config.toml
d_model = 256
lr_router = 0.00188
norm_eps = 1e-07
tie_embeddings = true
beta2 = 0.95
seq_len = 768
dataset = "wikipedia_en"
Below are experts of layer 4 (counted from 0) of a mixture-of-experts language model. Rows are named router (the router's row for the expert), up (a neuron's input weights, with its number), down (a neuron's output weights, with its number) and show model dimensions 0-255. Each number is 128 + 32 x the weight over its row's rms, rounded and kept within 0 to 255.
Before each expert's rows: a language model's description of what the expert responds to; "gets" lists some tokens that make up at least twice as much of what it gets as of all text. This comes from a sample of Wikipedia text that the model never trained on. Tokens count by the router's weight.

# expert 50
What it handles: Commas, colons, semicolons and dashes separating list items, places and names, e.g. Honolulu, Hawaii; Lewis Theobald, 1715; including.
gets: ",", ":", ";", " –", " -", "),"
router [102 122  83 133 124 165 152 117  94 123  95 114  83 162 104 131 103 110 157  81 151 141 129  84  85 131 133  69 108  85 143 114 109 120 132 115 102 140 144 111  78 139 104  92 102  99  36 115 112 151 157 132 139 160 216 113  96 150 111 128 125 120 130 117 117 114 155 122 152  59  77  94 161 157 102 143 130 171 119 121 148 115  98 108 130  88 101 130 130 117 120 147  83 121 148 196  73 100 126  78  69 124 146 109 143  80 123  58 132 103  97 123 131 114 119 137 125 135 155 103 144 163 139 147 175  91 149 104 148  67 101 102  89 106 189 159 184  51 128 155 143 135 151 143 164 173 136 102  88 184 191  80 103 150 118 162  96 121 147 155 212 148 122 166 137  90 130  63 171  83 142 106 132 136 195 144 137 174 137 179 158 107 120 149 167  53 121 127 117 124  53 133  92 140 123  99  63 159 123  94 112 150 158 124  73 135  94 125 108 133 138 147 191 190 151  66  99 158 125 134 142  80  55 123  58 116 137 134 154  84 133 126 152 142  84 192  87 140 160 124 130 171 139 124 124 172 139  77 167 116 112 136  97 135 147  98]
up0 [ 86 122  95 139  82 163  63 121  70 110 138 141 108  84 146 129 167 135 141  61 120  89 131 100 134  88 105 147 132 123 115 153 110 167  95 124 135  43  36 224 167 166 151 107  66 174 155 112 131 142 154  98 125 108 109 105  81 138 190 118 185 124 146 104  82 162  82  89 150 143 149  55 100  83 154 135 135 121 153 146 128 123 124 125 105 122 104 105 108  61 125 152 176  99 145 149 102 147  51 162  95 123 136 131 200 144 148 103  88 135  75 173 112 136 153  87 143 179 131 103  88 101 129 122  54 131  93 130 176 128 165 117  96 127 147 104  85 101 128 110 137 170 130 115 146  92 155 156 118 163 116 123 150 111 155 115 109 160 124 125 152 165 138 140  87 110 138 165 146 120  75 142 119 159  77 145 142 162 149 174 126 130 127  71 139  81 105 114 180 132  70  97 142 141 109 100 109 131 113 112 168 159 156 108  72 149 137 136 172 142 143 169  73  56  95 123 125  97 177 120 106 197 144  78 197 145 107 125 124 119 133 183 144 114 152 110 144 152 212 109 119 107 167 163 106 156 113 193 138 118  75 131 125 129 136 103]
down0 [165 109 150 157 132  72  64  89 148 111 134 149 154 121 113 122 149 195 143 192 119 163 112 166 129 157 180 117 131 118 108 115 140 109 109 142 186 155 190 100 107 159 156 150 134 151 108 139 142 217 104 186 138 133 139 131 156 104 112 120 139 129 102  88 171 150  95  89 150  88 161 143 160 140 137 139 105 100 135 113 135 136 123 133 129  96 125 142 170  80 139 126 147 141 144  66 133 140  91 100 157 117  49 160 130 124 128 136 101  99 155 108 172 118 104 110 137  42 130 197 187  99  99 116 202 137  61 169 122 159 143 178 135 150 116  84 157 159 181 166 153  79 155 100 125 120 164 169 137 111 149 132 114  82 126 128 151  82 126 153  80 152 173 134 154 172 144 118 119 140 158 162 131 163 131 128 142 118 119 164 140 105 178 158  99 119  86 106 118 165 158 130  97 119 117 114 163 198 138 151  83 131 133 160 143  91 125 149 119 156 182 126 159 155  40 139 131 132  96  90 141 120 162 119 122 148 106 148 101 207  79 177 121  90 101 187  60 107 109 156 142 228  64  90 151 161 115  76 138  84 183  79 128 173 150 135]
up1 [146 184  96  54 147  76 159 172 155 160 140 125 107  82  77 143 165 167 123 192 148 147 165 172 164 152 112  81 144 131 115 158 160 108  82 119 139 134 124 149 105 173 149 155  89 146 133 140 125 172 172 164  87  93 104 124 119  92 134  85 109 136 165 157 140 165  78 143 159  92 142 100 169 160  83 144 153 109  83 147  85 154 132 119  65 128 154 113 113 213 132 189 105 138 127 209 132 130 131 113 135 118 190 148  96 147 163 108 145  93  99 102 140  93 124 189 157  99 102 146 137  62  83 123 176 129  98  54 134 175 105  69 136 121 160 124  97  50 127 175 135 205 141 120 174 119 171 158 168 126 141 153 146 143 153 187 120 138 125 142 115 117 147 189 151 123 124 109 137  77 138 177 145 136 130 156 119  79 103 174 151 202 180 148 104 152 108 144 104 146 149 139 137 128 151 107 109 144 148 130 127 127 140 123 120 152 129 116 182  80 117 147 179 132 131  79 104  17 110 131 110 151 158 128  75 159 183  91  95 100  89 173 125  97 156 113 141 172 107 117  93  95 128  83 147 128 185 116 132 120 127 146 145 174 136 140]
down1 [169 109 108 180 164 115 143 128  95  75 115 133 105 161 161 151  87 138 153  71  76 172 109 129  81 122 150 160 108 110  74 204  82 125 132 134 119 119 137 100 168 108 142  96 130 118 159  91 147 112 155 155  92  73 129 105 173 166 136 151 101 159 132 152 175 150 132 194  88 111 110 169 134 125 124 158 108 149 102 148 182 147  97 155 166 105 113 121 151  97 130 177 112  77 183 142 101 126 144 140 145 120 157 105 171 122  68 108 178 138 132 153 156  94  94 135  44 116 153  87 112 141 148 105 100 145 116 123 155 136 130 109  72 158  59  97 177 143 132 116 142  78 146 172 183  68 156 180 121 166 167  79  88 188 128 116 131 176 163 119 145 115 102 110  90 149 113  60 198 168 139 106  83 168 138 130 126 158 110 153 144 133 114 114 155 112 159 126 161 173 147  57 101 131 142 158 125 190 145 106 157 101 132 166  90 158 135  91  85 153 153  84 125 104 119 121 188 127 166 133 148 107 149  91  76 164 115 176  81 150  96 111  86 114 137 175 113  98 152 160 167 165 168 135 129 148 122 160 168  97  89 157 124 175 194  45]
up2 [125  64 127  97  97 149 159 167 155 160 175 105 100 139  95 166 127 144 113 163 117 179 160 153  94 129 143 120 175  93 107 180 123  94 151 119 167 109 125 116 146 136 100 115  94  93 176 125 143 187 112 133 130 118  80 138 127 123 168 178  78 115 183 146  87 125  85 120 136 147 143 127 178 130  59  97 152 160 166 113  99 175 222 100 169  72 113  74  75 137  14 139  99  88 146 118 149 148 149 133  90 152 148 119  99 104  73 173 127 124 106  75 123 144 102 118 141  84  92  97 173 159  83 121 152  68  86  76  96 133 140 169  96 109  85 114 139 120  95 121 111 141 145 180 153  68 130  95 123  70 107  72 156  95  41  95 126  66 135  95  91 110 128 107 148  66  80 144 145 126 172 164 165  92 136 188  95 120 150 180 122 107  84 132 142  87 166 108 104 125 106 116 177 149 188 157 130 124 127 143  89 157  96 106 135 125 114 130 115 101 124 167 121 171 182  74  92 148 133 104 122 112 150 164 103 154 132 173 150 151 154 125 164 121 135 191 118 133  79 130 124 155 104 141 116  98  98 127 140 105 154  90 113 104 115 161]
down2 [130  81 129 106 221  81 138  80 138 159  52 150 144  81 152 112 168 155 131 136  95  83  97 127 125 110 128 149 116  92 112  76 100 119 151 121  87 124 134  98 118 119 136 166 110 137 112  91  84 106  52  94 163 133 141  82  96  76 109 134  90  84 133 114 112 117 112  80 170  88 131 107 150  91 196 147 159 109 118  98 142 167  73 157  78 110 214 107 150 153 108 177 181 134 133 135 135 131 126 112 120  85  82  72 135 155 106 113 168  65 145  97  96 204 154 145 127 115 153 145  84 182 119 127  52 163 120 160  90  51  81 137 129  82  82 113 140 143 130  86 105  85 111 135  89 149 163  92 204 138 134 180 111 144 172 125 145 159 105 149  94 108 114 153 136 103 178 123  91 144  50  97 192 171 149 145 150 128 172 176 153 107  92 135 129 157 100 147 144 158 120 116 140  93 152 121 120 126 109 101 162 158 176 160 141 159 135  98 148 147 156  98  89 134 140 173 124 137 106 150 147 156 156  69 103 126 144 171 119 122 151  71 130  96  73 166 144 114 165 123 158 145 105 130  86  93 121 161  98 106  59 141 111 128 118  96]
up3 [137 127 132 170  40  93 134 134  60 150 162 117 102 129 123  89  96 107 160 145 108 172  78 154 157  76 120 141  91 115 173 187 138 132 121 110  84 135 164 144 116 123 135 108  47 126  97  93 161  98 122 138  95 142 117 179 167 125 150  62 144 101 213 186 129 155 103 159 126  99 110  86 107 137 117 189 130 133 153  85 124 116 132  68 121 108 124  99 149 188 131 148 143  95 181 129 122 115 140 121 118  73 183 123  96  70 139  77 172 154 133 191  88 136 127 153 109 173 180 135 147  68 176 111  86 113 125 104 120 137 138  93 118  85  77 143 110 126 125 131 186 132  82 141 177  53 164 121 166  86 149  68  99 135 139 160 118 119 109 150 136 216 183 158 191 129 142 160 146 180 149  84 143 111 177  72 104 114 103 135 114 180  91 125 168 105 115  98 126 118 166 116 148 194 127 123 106  84 109 157 161 128 118 154 120 119  82  98 128 120 117  84  97  94 153 129  99 142 146 146  94  80 135 113 125 130 127 150 187 132 130 132 162 165 132  75 128 154 100 115 163 134 108 141 123 163 105  43 169 128 104 123 140 164  78 134]
down3 [125 149 206 115 100 143 122 137 157 169 103  71 110  99 114  94 108 151  95 173 144 106 140 145  76 141 184 124 164 105 132 145 117 110 128 116 112 177 101 146 128 103 123 143 118 101 159 120 164 108 145 116 173  93 199 110 106 108 102 142  93 104  80 138 121 169 140 137 123 149 119 158 146 166 120 121 127 148 138 172 105 146 140 164 126 183 172 136 116  49 131 135 100  91  81  98 145 116 133 123 155 188 108  71 149 116  77 156 100 121 121  92  36 116 143 119  77 120 168 129 136 107  91 170 122 160 154  99 145  91 125 136 142 134 157 163 130 163 143  90  61 133 145 146 114  56  91  99 124 107 207 166 149 140 124 114 130 138 117  84 151 107 137  82  49 150 141 146  64 143  64 158  94 153 100 140 153  80 181 123 107  75 122 169 160 114  86 127 148 173 168  86 121 221 194  87 135 118  88 140 115 132 141 143 127  83 131 135  95 141 126 146 134 128  85 158 168 116  51 110 105 223 131 108 116 134 140 110 175 183 124  96 115  82 163  85 176 167 126 125 148 165 128 153 120 128 166  70 108  96 135 109  96 154 194  85]
up4 [165 127 166 123 155 119  77 213 144 171 111 120 145 109 159  90  94  68 132 141 147 178  88 113 157 130 140  69  79 146 147 134 103 165  81  89 118 175 143 107 147 147  62 120 185  99 134 123 123 164 109  89 122 114 102 106 114  72 105 161  47  86  64 109 129 122 144 137 163  82  87 126 179 138 115 121 104 100  88 164 103 129  93 124 168 160 103 148 104 149  75 122 116 131 161 169  95 154 119 122 110 110 140 137 219 115  90 147 106 128 131 119 161 114 179  27 132 120 130  92 160 162 113 143  98 159  96  92 106  78 124 105 149 108  95  71 179 116 122 156 140 142 164 106 171 122 105  56 123 107 139 127 105 139 117 162 106  71 113 128 128 145 181 174 163 149 116 163  54 103 139 134  91 130 146 105 133 153 177 124  69  89 155  72 155  92 147 101 148  97 128 121  80 148 122 160 142 143 114 173  97  84 152 157  44 173  97 153 115 167 107 122  85 163 143 140 136 167 111 128 111  91  79 103 116 105 161  85 150 185  97 133 112 150 140 148 107  81 125 116 130 100 136  53 142 137 144  81 119 112 182 122 119  97 145 185]
down4 [ 61 148  63 148  83 199  78 112  75  81 108 196 147  93 158  83 174 134 128  88 104 145 167  97 117  92 164 161  63 117  85 140 141 131 158 186 113  73 110 137 140  90 101 111 111 108 126 124 185 132 171 138 123 102 157 125  89 115 100 107 140 147 157 110 183 134 147 158 158 150 169 110 182 151 109 114 172 141 167  74 161 103 125 128 127  94 130 109 167 118 128 147 146  98 141 148 138 112 146 116 153 113 135 136 150 155  94  82 149 135  77 171 152 198 119 168 127 148 173 134 119 102 167 112  94 111 193 151 161 196 134  96 123 169 164 194 106 143 143 125 105  80 101  94 114  92 178 133 145 140 179 120 119 185 174 181 135 148 140 121 104 172  80 102  93 151 106 144 153 103 107 111 150 105 149 115  72 183 113 113 123 157 135 134 129  99 148 138 198 150 103 133 123 121 187 165  69 132 161  30 137  80 109 157 121 140 106 144 114  94 172 127 124  99 149 136 140 124 114 195 128 168 113 130 145  99 105 104 159  90 137  82 170 106 152 180 129 114 131 101 112 115 152 196 115 102  88 168 125 194  96 102 166 145 104  58]
up5 [ 99 166 127 154 190 155 126 133 110 180 140 155 118 141  97 146 159 112  95 119 158 153 182 157 160 173 153 100 141 134 106 123 125  90 116  93 148 148 135 140 106  84 165  99 123  61 190 156 126 114 179 127 137   3 171 108 147  70 118 105 109  88 107  92 143  39 125 141 150 140 124 162 195 106 183 157 115 172  82 158 115 170  98 160 179 147 168 155 168 152  95 175 143  40 124 122  98 165  98  71  84 150 159 131 131 148 133 162 167 181 138 158 144 105 114 119 126 177 134  47 104 157 144 157 116 122  63 124 132 151  87 152 114 125 160  83 112 115 110 198  79 127 122  96 113 138 130  91 145 128  71 118 122 168 154 126 136 106 152 146 158 189  89 147  88 114 139 143 102 184  89 126 159  71 111 135 107 119 144 105  99 117 130 111 194 129 133 106 146 104 157 149 104 127 117 101  71 109  98 105 145 112 122  79  97 111 150 160 144 192 109 132  99 110 176 123  90 140 153 142 136 111  90 126  31 140 141  82 135 142  96 128  94 108 126 106 121 133 136 103 176  99 117  67 172 120 145 150 173 106 115 140  92  85 111 104]
down5 [132 137 153  69 152 162 126  40 140 151  99 134 223 113 156 135 162 162 149 161 123 121 151 135 117  92 153 161 138 121 134 109 131 134 112 174 145 223 156 103  90  81  95 109  77 157 135 155 183 111 131  87  63 157 125 128 133 158 108 155 105 169 187 121 149 114 167 148 139  70  99  99 146 123 132 118 108 120 113 117 158  66 111 126 120 129 154 137 125 134 180  87 141 117 153 143  74 107  70 116 177 133 142 122  40 113 166  32 161 127 105 171 232 191 142 131 127  58 142 143 124 137 121  84 150 104 171 137 128 193 116 181 144 119  91 148 100 171 139 133 152 150 136 120 129  83 143 114  80 126 113 161 111 126 142  83 138 111 125 100 186  98 128 112 176 182 112 149 147 157 106 149  92  94 142 158 176  98  95 133 152 112 132 121 144 120 164  87 154  94 134  65 106 140 113 156 102 117  98  86 147 154 156 161 102  90 130 155 152 135 177  93 155 115  94 109 162  88  96 102 169 155 146 144 148 118 139 136 113 107 174 132 159  35 122 130  98 158 108 182 122 133 137 142  82 171 131 176  88  86 134 121 102  80 129 154]
up6 [110 122 102 144 119 127 134 180 130 103 103 142 139 100 117 107 140 109 138 119 110 152 157 105  62 139 139 178 125 119 102 159 159 145 155 132  71 100 112 168 112 185  47  68 178 138  81  87 123 124 171  70 134 100 163  98  81 178  83 135 154  98 134 117 147 207 101 111 121 146  81  95  99 137  90 136 116 189 148 153 177 196 167 148 171 120 162  37  89 190 118 170 124  91 188  83 139 149  88 138  55 115 121  84 169 140 191 118 184 104 117 142 215  97 182 166 136  93 131  98 156 116 165  98 186 132 157 120  62  38 183 158 153 141 120 146 142 149 132 144 147 123 132 119 143 133 168 130 138 140 130 127 112 106 120 122  95 172 136 109 154 188 111 113 144 125  98 168 164  91 114  93 125 104 153 136 129 117 115  93 114 111 123 172 148 169 121  86 115 158 150 163 116 118  92  68 160  78 192 152 124 101 104 113 113 126 130  99 106 145  76  98 154 106 152 140 117 100 146 118 109  91 104 135 117 135 122 127 200 155 155 155 121 161 106 183 146 160 116  62 139 122  98  81 177 139 151 124 154  80 119 128 131 141 102 131]
down6 [121 121 155  90 109 116 140 131 108 142 113 123 129 165 130 205  87  85  73 111 110 124 101 134 186  83 109 102  69 143 144  61 111 161 174  96 139 112 109  83 188 141 200 175  74 157 105 165 140 151 128 155 181 136 132 164 147 135 124  91 122 117 127 172 131 114 121 126 148 135 111 154 142 118 128  63 203  89 108 110 118 122 178 123  70 164 125 139 118 114 142 113 132 132 142 182 114 101 151  78 169 167 101 154 125  93 119 142 132  39 100 106 132 116 117 114 138 225 141 189 100 122 174 145 145 126 150 108 154 152 139 106  90  96 131  72 104 112 120  91 109 103  56 108  74 111 107 151  34 114 175 152 134 119  68 107 150 107 133 147  97 173 152 135  62 108 119 148 106 145 197  91  91 173 156 116 154 103 166 156 106 153 126  80  77 206 148 172 201 143 101 133 135 161 134 129 100 139 134 123 154  83 155 156 113 122 164 121  73  80 159 109 161 176 153 107 114 174 127 133 118 147  85 199 140 107  99 104  87  99 131 149 145 146 135  87  70 157 136 128 168 101 188 145 154  93 113 124 132 141 135 113 145 133 152 131]
up7 [124 127 132 140 113 117 123 183 150 104 129 121 123 130 119 160 181 116 179 135 106 188 175 138 179 113 100 164 101 134  50 127 132 171 145 127 117 115 109  97 135 121 116 127 102 107 107 115 124  96 142  63 168  89 114 131 159 153  91  95 119  81 151  81 145 100 135 111  97 218 128 117  93 107 103 132 174 123 114 100 170 175 248 157  81 102 169 133 109 128 194 104  87 162 147 167 104  67 179 114 177 119  78 123 126 156  89 126  93  96 123 125 120 151  76 135 158 127 152  83 107 183 165 116 111 130 148 179 132 138 139 139 119 111 150 127  90 130 128 138 145 179 137 106 111  99 133 211 161 127 148  52 143 121 121 172 127 115 124 166 153 159 166 105 134 122 124 172 159 153 156  20  82 177 170 115 134 155 125  96 103 124  96 110  98 109 114  78 122 113 104  70 147  87 118  99 157 126 130 141 121 135 119 139 178  97 131  95 146 143 142  83 186 132 121 116 112 183 102  88  81 125  91  80 108 134  33 106 215 173 163 141 138 142 107 149 177 157  82 117 104 103 121 166 175 172 121 148  98 121 128 107 122 101 150 118]
down7 [111 102 113  98 151 128 159 172 120 118  87 173 111 144 115 121  81 122 145 144 140 106 154 127 192 189 121 101 114 144 155 175 154 108 100 108 189 131 100  95 118 133 125 137  71 132 111 193 172 163 189 146 156 133 127 132 145 127 139 107 136 147 123 228 153  95  79  93 166 120 132 142  93  77 112 107 127  81 133  95 177 136 123 152  96 106 117  80 115 131 145  47 166 109 145 153 157 181  93 127  81 106 129 120 105 162 116 171 124 181  93  96 106 126 164  74 216 144 101 133 121 138 124  58 162 152 142 155  87  83 110 190 124 103 131 125 125 164 112 142  52 163 132 136 105 117 202 107 156  98 152 180 104 116  84 109 116 137  93  86 155 170  89 131 142 100 121  84 128 120 106 150 160 120 121 113 117 139 125 118  81 162 166 127 161 125 130 136  90 121 130 150 139 158 106 174 151 116 119 150 219 109 140 154 170 131 110  92  56 145 163 179 145 105 133  87 150 101 153 130  73  62 103 143 198 125  73 175 124 194 133 195 121  82 115 153  56 123 141 106  96  84 183 156 140 138  83 129 119 132  95 141 129 128 135 141]
up8 [ 87 148  81 194 123 153  88 129 138 126 147 101  95 120  84 146  98  95 194 127 198 125 159 146 120 133  78 151 137 125 131 124 155 106 173 126 119 180 165 161  59 127 117 127 112 110  64 131 102 136 148 174 136 148 200 161 123 134 161 107 161 159 103 197 145 144 114 115 132 123 149 144 191 112 109 124 161 114 136 146  99 130 143 133  80 158 145 158 140 116 138  74 127 142 123 174  86  52 134  98  84  90 100  84 127 167 141 119 115  79 140 143 114 151  90 114  92 138 106 167 105 178 114 177 120 110 138  71 129 134  91  97  68 168 186  85  91  71 144 166  85 143  86 108 126 146 119  55 103 132  76  33 121 138  99 155 136 106 180 156 179 116  64  85 106 110 110 121 130 141 100 130 155 159 127 131 196  67 119 135 122 113 155  99  95 157 181 147 181 113 147 130 166 134  48 100 104 102 164 142  90 120 188 132 144 127 111  74  96 105 153  99 151 128 121 122 120 168 186 131 138 113  71 133 121 161 155 113 134  82 124 164 136 161 141 112 170 117 145 126  87 148 134 145 116  58  84  96  94 108 176 176  85 127 175 141]
down8 [151  93 167 173 115 108 168  74 169 127 152 187 197  82  45 125 146 150 108  87 117  85 131  82 168 146 124 142 156 107 137 132 172 148 129 130 126 143 171 168 153 149 140 156  69  82 132  83 138 126 138  70  96 138 149  73 151 130 168 192 101 130 171 212 151 104 136 197 106  82  96 106 135 107 132  91 111 139 138  78 151 136  97  76 124 134 148 114 146  87 145 124 179 117 178 148  57 138 109 118 120 143 133 163 157 171 123 123 164 145  98 124 173 131 134 149 134  88 103 148 105 127 123  82 180 111 139 119 110  81 159 105 160 157 146 143  42 182 134 139 155 137 127 117  61 150 113 106 141 109 151  85 148 131 109  94 136  67 122 144 169 147 138 178 108 132 181 120 142  88  76 126 160 142 158 202  97 171 133 131 105 164 178 145 127 138 110 119  84 155 155 117 115 130  66 112 105 101 127 135 106 117 166 137 123 159 152 139 161  98  61 133  72  99 142 108 141  50 129 119  77 132 180 120 139 121 143 103 150 142  99  90  98 107 108 134 155 148 165 225 100  92 102 165 111 138 128 147 156 110 170  83 105 147  49 110]
up9 [139  89 127  59 114 129 133 148 169 134  71 102 131 111 158 129 112 158 153 129  87 133  71 166 157 118 167 165 158 104 106  63 159  94 115  78 159  47  87 150  98 159 170 205 163 120 145  75 128 170  57 192 131  96 144  86 206  66 104 132 156 133  93 142 134  91 144  83 151 108 178  48 168  89  88 119 129  98  91 172 116 139 168 137 112 121 130 150  87 147  86 126 142 181  93  96 105 158 161 141 145 171 178  97 151 136 118 152 139 122 153 140 124 133 182 104  67 110  94  98  81 142 183 127 107 129 163  96  52 116 169 128 144 102 141  86 113 132 125 160 149 143 167 107 140 167 172 112 123 104 116 115 121 184 160 125 142 107 120 120 129 160 141 134 123 100 126 164 121 145 116 128 111  83 102 144 116 127 158 152 143 148 162 148 117 125  97 142 122 130 146 150 153 180  72 114 111 172 143 133 149  81 128 155 119 169  91 129 172 174 153  62 107 150 152  95 141 102 141 180 150 186 189 145 150 150 128  58 131 110 140 106 130 138 112 126 170 119  77 159 113 118 133 128 129 192 185 188  98  95 188 103 197 167 131 126]
down9 [142  96  96 147  90  98 125 148  90 119 165 162 105 117 132  94 121 187  95  92 175 127 147 123  84 177 138  97 136 129 126  98 159 149 115 124 165  95 181  94  96 113 125  96 117 173 157  80 123 111 192 136 195 215 174 109 102 158 151 115 108 116 174 126  84  99 146  97  56 161 116 161  58 137 147 152 115 120 195 122 147  96 105 126 165  97  62 124 122 156  92 105  84 133 117 124 142 100 136 169 106 111  84 122 127 106 175 133  59 154 161 153 136 148 127 112  78 126  96 125 154 183  86 122 142 130 122 161 195 138 129 125 110 144 116 148 142 153 180 125 134 105 127 164 112 122 121 109 106 164 136 111 152 143 131 115  71 162 166 200 131 124  45 101 150 153 110  97 147 171 188 103 130 146 120 124 130  64 131 200 136  98 122 130 129 102 123  55 162 100  96 131  75 164 166 113 124 195 144 123 132 146 118 146 171  97 133  75  73 109 108 186 198 149 136 182  93 183 130 149 137 146 119  97 175 151 123 176 150 149  95 133 126 133 140 145  43  99 178 144 121 176 136 150 161 116 103 109 193 150 149  96  80 103 154 151]
up10 [145  96 137 121  91  88 132 119  88 161 115 143 119 123 104 171 139 118 127 109 141 167 172 123  55 119 158 152 175  81 144  73 154 184  81 148 169 148 181 160  99 109 151 139 134 142 155 176 139 145 123 122 141  89 136 138 111 208 124 166 104 123  89  92  85 105 159 123 133  32  86 156  77  76  71  92 122 168 126 112 120 114  97 119  25 109 152 109  76  80 114 118  93 107 148 134 191 119  80 123 161 159 148 190 178 100 101 227  85 139 151 107 160 121  93 168 124 151 166 101 131 144 133 126 152 154 109 119  92 114  89 161 128 118 112 154 146 190 122 173  76 156 188 153  99 151 171 153 124 145 161 165 205 142 130 148 128 134 179 129  89 158 109 106 120 169  80 130 121 142 131  71 116 142 148 113 145 105 142  74 160 145 131  82  84 145  74  87 159 130 118 133  71 156  69 148 151 116  83 120 139 135 115 112 159 103 131 122 134 162 164  96 149 127 125 178 158 142 160 123 177  95 210 126  73 130 145 135 147 140 120  98 129  91 133 102  85 131 150 142 125 111 126 154 153 133 162 125 161 180 131 147 164 103  68 110]
down10 [135 161 109 132 191 108  59 147 142 135  82 148 134 133 138  77 104 130 160 158 108 179 133 117 141 137 153 160 126 141 144 114 111  87 128 143 108 130 109 183 169 137 105 109 115  67 153 170  86 171 131  79 103 151 103  73 149 138 145 119 147 149 139 162 132 144  61 133 129 209 168 112 185  83 132 156 132 138  59 164 142  98 107 146 191 148 102  81 155 205 102 144 138 177 112 149 112 135 159 146  74 101 132 112 119  68 134 123 183  96 105  67  85 104 109 119 158  41  96 201 123  77 136 158 121 122 118 115 128  51 160 143 113 137 107 171 114 139 118 140  94  92  56 166  88 125 153 144  85 136 155  75  93 105 122 116 169  95 127 153 166 154 102 166 145 103 162 124 105 113 124 135 138 152 113 107 146 155 150 138  82 181 138 145 136  79 131 144 117 134 159  70 123 106 108 113  91 140 158 152  90 112 107 160  80 156  73 156  71 116 152 192 140 153 133  55 122 152  96 108 171 119 130 154 153 144  81 100 164 141 113 122 151 104 158 210 129 100 126 113 140 180 167 130 125 172 162 130 113  58 194 160 126 110 176 129]
up11 [ 93 148 142 141 150 109  91  87 114 120 171 143 173 115 159 133 151 152 158 189 162 100 158  97 140 163 148 112 184 125  81 120  90 179 125  16  85 140 111 129  94 146 199 116 133  92 162  95 102 146 122  88 129 116 110 117 149 119 117 119 165 127  60 157 112 151 135 160 124 170 100 101  84  95  64  72 117 129  99 139 105 127  79 208 148 148 109 118  95 100 110 120 146 149  88 171  76  87  76 110 127 106 186 184 152  96 149  92  84 119 150 146 124 130 141 116 137 138 128  84 110  76 100 135 119 158 102 144 119 160 191 110 128  75 146  96 155 129 134 125 137  87 113  95 121  76 185  58 107 116 148 132  70 110 113 155 169 132  88 116 103 150 128 104 134 177 176 167 133 105 113 110  93 133 188 108 142 163 137  65 205 147 109 122 128  89 118  62 205 181 138 173 134  82 104 133  62 139 153 190 119 124 165 138  98 118 103 116 115 192 121 169 103 132 138 148 125  94 109 139 111 124 142  78 133 139 105  92 177 197  83 133 134 103  67 152 143 134 140 147 178 110  97 129 124  86 173 167 120 122  99 124 147 137  99 130]
down11 [131 127 129  98 105 127 147 179 144 106 136 112 131  68 110 140 139 141 121  74 189 135 113 173 123  66 138 173  86 144 190  84 121 129 141 209 163 159 142 129 154 108  84  86 138 189 136 147  92 113  95 112 114 169 115  95 115 166 102  75 140 167 175  91 180 107  88  57 138 121 118 208 152 205 153 157 119 177 108  96 168 171 130  74 112  64 124 118 129 149 138 170 146 165  87  92  97 135 128 154 116 164  92  86  81 131 102 146 148  92 125 125 136 163 134 129 161 164 135 129 168 127 112 141 169 186 146 100 118 101  87 156 116  95 101 156  66 164 121 155 151 160 136 129 181 127  87 139  72 174  78 135 146 210 113 145  87 102 112 141 171  83  66 170 115  86 123  95 156 142 106 118 217 122  84  99 127 102 155 125  80  98 111 123 131 158 139 161 106 109 107 124 125 164 136 112 165  94 117  44 130 133 139 158 125 176 148 154  78  70 141  98 157 115 110 127  93 128 131 157 163 145 148 103 136 115 167 188 154  82 148 133 154 163 102 112 131  97  99 153 109 107 133 122 142 114 117 130 211 113 139 165 128 105 185 138]
up12 [100  95 108 133 161 184 156 151 112 124 150 106 137 110 108 168  52 162 102 146 112 107 136 129 118 133 125 125 171 101  87  72 155 125 145 142 159 109 202 109 100 146 115 160 182 165 138  98 178 144  95 101 104 145 181 130 117  86 118 139 131 161 168 172 129 103 101 124 155 157 113 129 112 132  55 160 115  75 152 190 175 109 143 138  83  74  92  87 129 143 104 119  93 122 125  88 159 152 111 121  97 156 165 129 144 163 137 156 133  91 102 117  41 123 115 114 175 113 111 137 177 154 163  92  95  70 133 144 141 162 169  64  71 110 140 135  68 171 162 130 104  73 126 191 111 156 148 131 160  97 169 175  89  99 102 165 129  98  99 103 133 117 118 152 127 157  69 164 131 142 170 153 125 139 119 145 173 117 140 169  98 135 112 154 120  31 161 162 170 167 111 163 118 127 129 195 127 143 123 136  81 154 145  74 160 174 148  70 112  70 163 164 105 142 118 181  93 171  70 121  81 115 119 118 177 121  71 152 114 127 133  59 130 117 153 121 140 112 166 130  79 166 106 126  72 151 128 107 178 107 169 112  92 137  73 171]
down12 [155 144 100  90 130  74 142 103  87 132 125 111  99 144 124 142 142  77 128  77 127 164 101 149  81  56 109  78 151 150 142 102 135 141  82 165 136  81  62  96 144 116 147 126 137 158 128 101 111 182 129 124 124 144  90 100 159 148 102  63 134 144 204 148  72 149 141  86 125 119 139 135 175 112 134 115 130 106 105 144 148  96 107  75 165 185 112 123 119 122 141 167 122 143 177  82  88 124 136  99 151 136 132  61 150 238 132 142 140  47 127 172 159 100 140 163 105  98 116 187 142 108 162 137 113 159 103 104 131 161 106 120 131  76 139 153 191  86 177 177 160 100 142 120 147 174 109  66 127 119  97 100 132 153 115 155  99 135 139 154 187 124  90 112 126  70 124  77 156 162 119 122 152 122 168  90  75 175  91 206 127 140  81  74  80 156 122 133 124 145 169 128 118 124  54 165  72 100 131 134 103 131 109 103 100 135 114 128 116 182 165 107  67 134 155 145 127 151  79 141 170  90 138 108 176 133 126 142 130 108 177 117 137 160 118 150 100 203 117 142 206 123 144 109 115 154 111 171 120 214 149 106 132 114 107 122]